config.yaml
n_experts: 96
init: "uniform"
final_lr_fraction: 0.0
Below are experts of layer 9 (counted from 0) of a mixture-of-experts language model. Rows are named up (a neuron's input weights, with its number) and show model dimensions 192-383. Each number is 500 + 50 x the weight over its row's rms, rounded and kept within 0 to 999. Numbers have three digits each.
Before each expert's rows: "gets" lists some tokens that make up at least twice as much of what it gets as of all text. This comes from a sample of Wikipedia text that the model never trained on. Tokens count by the router's weight.

# expert 91
gets: "–", "0", "1", "5", "4", "3"
up0:512504471446573531448407467525596432436435485448467505497457482437518489529381479525483454521518453506376524485497411513570537462508526503449549543434408514568458435484547534480455469502527489569538474486494525537498489586544492563527481508621458517449538502589482477527534484478564495487580524522465521358424488587517538524595432484523532442529535533568549488461439525481571532511525457510475525546482500495494497358472571527537511503534550475384483532478445441475431586473541502450523550544482516540621511518499480550467539525567479442532543502381448478468558429399521547521
up1:455494555386419492533458502508566507558422532526523482504558521459443527542552595482506454498490544533352507527543505504525506475496419532451484478428444579548540531455642506489544575506502498536506543505486510474389524475472461591483401463498447429528461533554535443453501603491566430604481475465483526484516369534523482551459508437500525475469536499554503513626526517471578424580454460462474446470562477556436545456491508470575462434510493452484484411560411614436433532451471554484586491433377369493518533420462458569545486506551499433425497406526478589522504358512448512490
up2:602531574514471580494516536508485504493425551466445401444537465505498465406484400530483526510524470465478609511581576496444504417460473467449530459538439488482463443520499499560548519548482489549424579515539535553567414528454515428466478458464511512612540422613417577423479519511530496469524533580515496518503453522473398543531521428535465562430459443500533560495485530544458438435530511531566525543469460513594531514489542537468466516501494495456458644485489425531559487410457457602557494475557456507579521477458544592505432504506581584502453575538514445584560475484570510495
up3:546471513469504498434445456529432489661517525538516523456520571523423448506506529447502470509544490486522473506481467501550471440514447577488480463567510434525531388492502527489460582548521471386517489492586471495575561405576421548469539404487499446547491501479477527553594487528485468557485555518570547402510571515527585524499541448500514435553528486528553518542520481420499531412603444470457524567555429500509529535426475512490486516455571520588601483595530597467591593520482412517632493481516543528599563456419527359432534538469465437515428481415530537477471490614518445499
up4:503545524525491520474575486410553513548540594416511433564469492431536520434534500487512560430422462426467529524531441471459536548479414508507505497441476520539518441397433491449516409456519540526517478506572398470512510535410534487469567458482542484520477491441507494414527486586522553544544416577496463565539424493560463538581429461632509524539475470492554493472420520632441559545461472469560503553481433543619500507478424548510385459543494528517566541507501468563481430463436542543565447475512415422408517544415516517515460471578492454526542506487445421494543488481546515593
up5:587531538448535423489511567597555513516492582453467508614500523533573496436409500522509407355589466471431476505513495520506506534502519457456400550539487444502573532443512438481454512526577489507422569508472476451534458478488585473548468457431487571490467513505533446494550445463437455446519488521533577596477523438457392487428632525475519552559428551502533471481398583537464427565519510556518355532477544523551491507416408456394413541510475506600561615548461499471534567575540425571516496513473528610491492458420427436410604459435393450545435461429505493484519545505469510481
up6:647552502555530498405529537461462446559473569539552465456515404437453400500488412491492563502438460570521502538373472451489475544519494606418605535516509503502552563505502465569535512528552511467514511557551560533496565468515509417529528511538500484529496515506475538535590533588482457521549586487495435527552553405491482496445556492496539460481464482438493537542553533556483549428504466474593469448547464537448471406506451437644580555471483573483467489576521607617475561570462465467489573519473531467538436432468586417493525534528521529454473588493490475398382561501424444517
up7:519478571452522628486584540411435563511415538448475496529585579526496568460524458513510463407490518528516411544551435496576423538504452582485426475543562473499548519528398546532565583509515579499474523503545436486454493550551461502462470486524446559443520448497516409422532473466497521480500552463468506531452491518387476509451449594432563477457506550398429574512437553505481432567529484567501405518454546465509508522517493546542559557494574469541553576528532487509486465517525502477556568380530490457448531454519435418546538590514472517458481575490429491558486463561501448447
up8:503505459469536529349495497462476507457506499585516490442396473483515452468507420419400502529613578507430502455508522425550511522526548535502415504632502466570544545563556536515538513545563432516567518470330481539476523449559391457485493516562458449426510539356491480528568562496559548479508448472401490454498494521566495470454519481531530469528524506502538449509447471543555416573494592459606522470461532480469513418559542497507507553424545586466558460442443477532426519514569485506488465551537442544507571511494483528512487503488485493442542503397542474476389462440543463548
up9:501554487492478552470421506470559494576564511506534493614544453528541603413483445478542506522459442551436434556509575482445444439509492543484526484423412512431469611493470442408536570454571565544450402569576457424473421593604495508476426524510465468491497452532489433485522472455448490483480561445422586561494519546519622461473535517490512454497505527421440562476538439511417564542487531600445445457559597628490585525533433498518495536473566447598526478534540488424390526441485575558472534518440449422585591427479527526590469542520473471435465532550447541420499523545474504436
up10:410459570543482520536470538561497471584567497552589509496492459572578448465507471477405436521523429557489419542446414484539544487557484540499484512453504449529470489442540365483479509523489489508481540507589464381596462490479477534533330460505448495482490452509579439541491465445469505589562483527481475553415544455518478423512535519518479422530498537617578558398475554490478565483450488522521414526531429462624574527554512533445477495569538508452539481516507457423479559523489431544354566511502483593489477442484527467523676549548449555549534539599517559486598424510486475418
up11:450476423507586508510421505398564528595524471555477527408469527533524443406470574565520521548503645549554556500479552519532539484552484496549435497507458467542467538467525547448592441488521518552611553501438480435428509492540581440547384466437487571548549492471564486530527423590552573477532539536421465477414402483529519474542553464521482531481525529541511535519532593524524530470536468473576536558484534461467519430507514568588551523473533526470472502509539444592388565445525471437516460490630508478441424466488548457478447581464549502475458586478509435424584505398570551493
up12:424452627389473516597580436521518485526445565457506593502523547481469501492534497556516515505539504534391536490454473457483525467505421558533481495525461412570515557542409485452527536487540546442545530444621512537469515444499464458395466491435421432642462468477497471423538563418477445524484487527519508490531531470487551615417509510514537440515476438501507456478503504413550581498583431491465464568511533501420473454544517431515466501544521501539549549542465554545510542363515546442522454401537454438631548515529427567519539463477499508434563510516429488524485486428532477553
up13:476462454558504540535474457565473431515458512404483505521510559491507504506538475503574523514530498390450518503455580592538546549570602533462518492489489613522462358522524532552497555557557518558547475569432540467565585502448515598540526555584501540492493441490457491448614404445530548416533527584511519448510557485512464441506504478530457541570474577481530542461551504438590441507453541542525457459457449425591499480490588484555501550581516567410511471478545518440540447471552596501482546461485546575412518462573533413554500495463605564601503557566558452486427587519466415431
up14:442589518445560509502544527500526524565561478517476477497500440559572481499494514548458596523524489468415481430472451463455523494440490472465427445494440414479493478421565446416465517525467431536489454458533390441513436520511464561564438480426424471546546511436480482533508472563528481468534486571435438508443485412488506465464490432496608460514462549526496491548425496524409550485523498534461474487550526562486592485594480512537493493621551578411472597507576519520463512488623508430406555475565415600468546507430520531475464628491454539489459518487500429423485582472506549466
up15:535551503543509454462496550525520420438439578558549471503461520469597540546443558496465571399559470506417522507582490536495533491574475458478565490461501480450521530429462536537435608471445546473487502529573506496439496502565550512564481478467410544533476511617498464530539486475480496531562556439482574407433421473502435502494525465410496525598556465505368465486551569522458471515508552520538505527469580441536484517479494482541567552556385529520542564517563542575453483437554492554546455500540544496589525567455549507413455433417525443498488563376496519604536513538456520444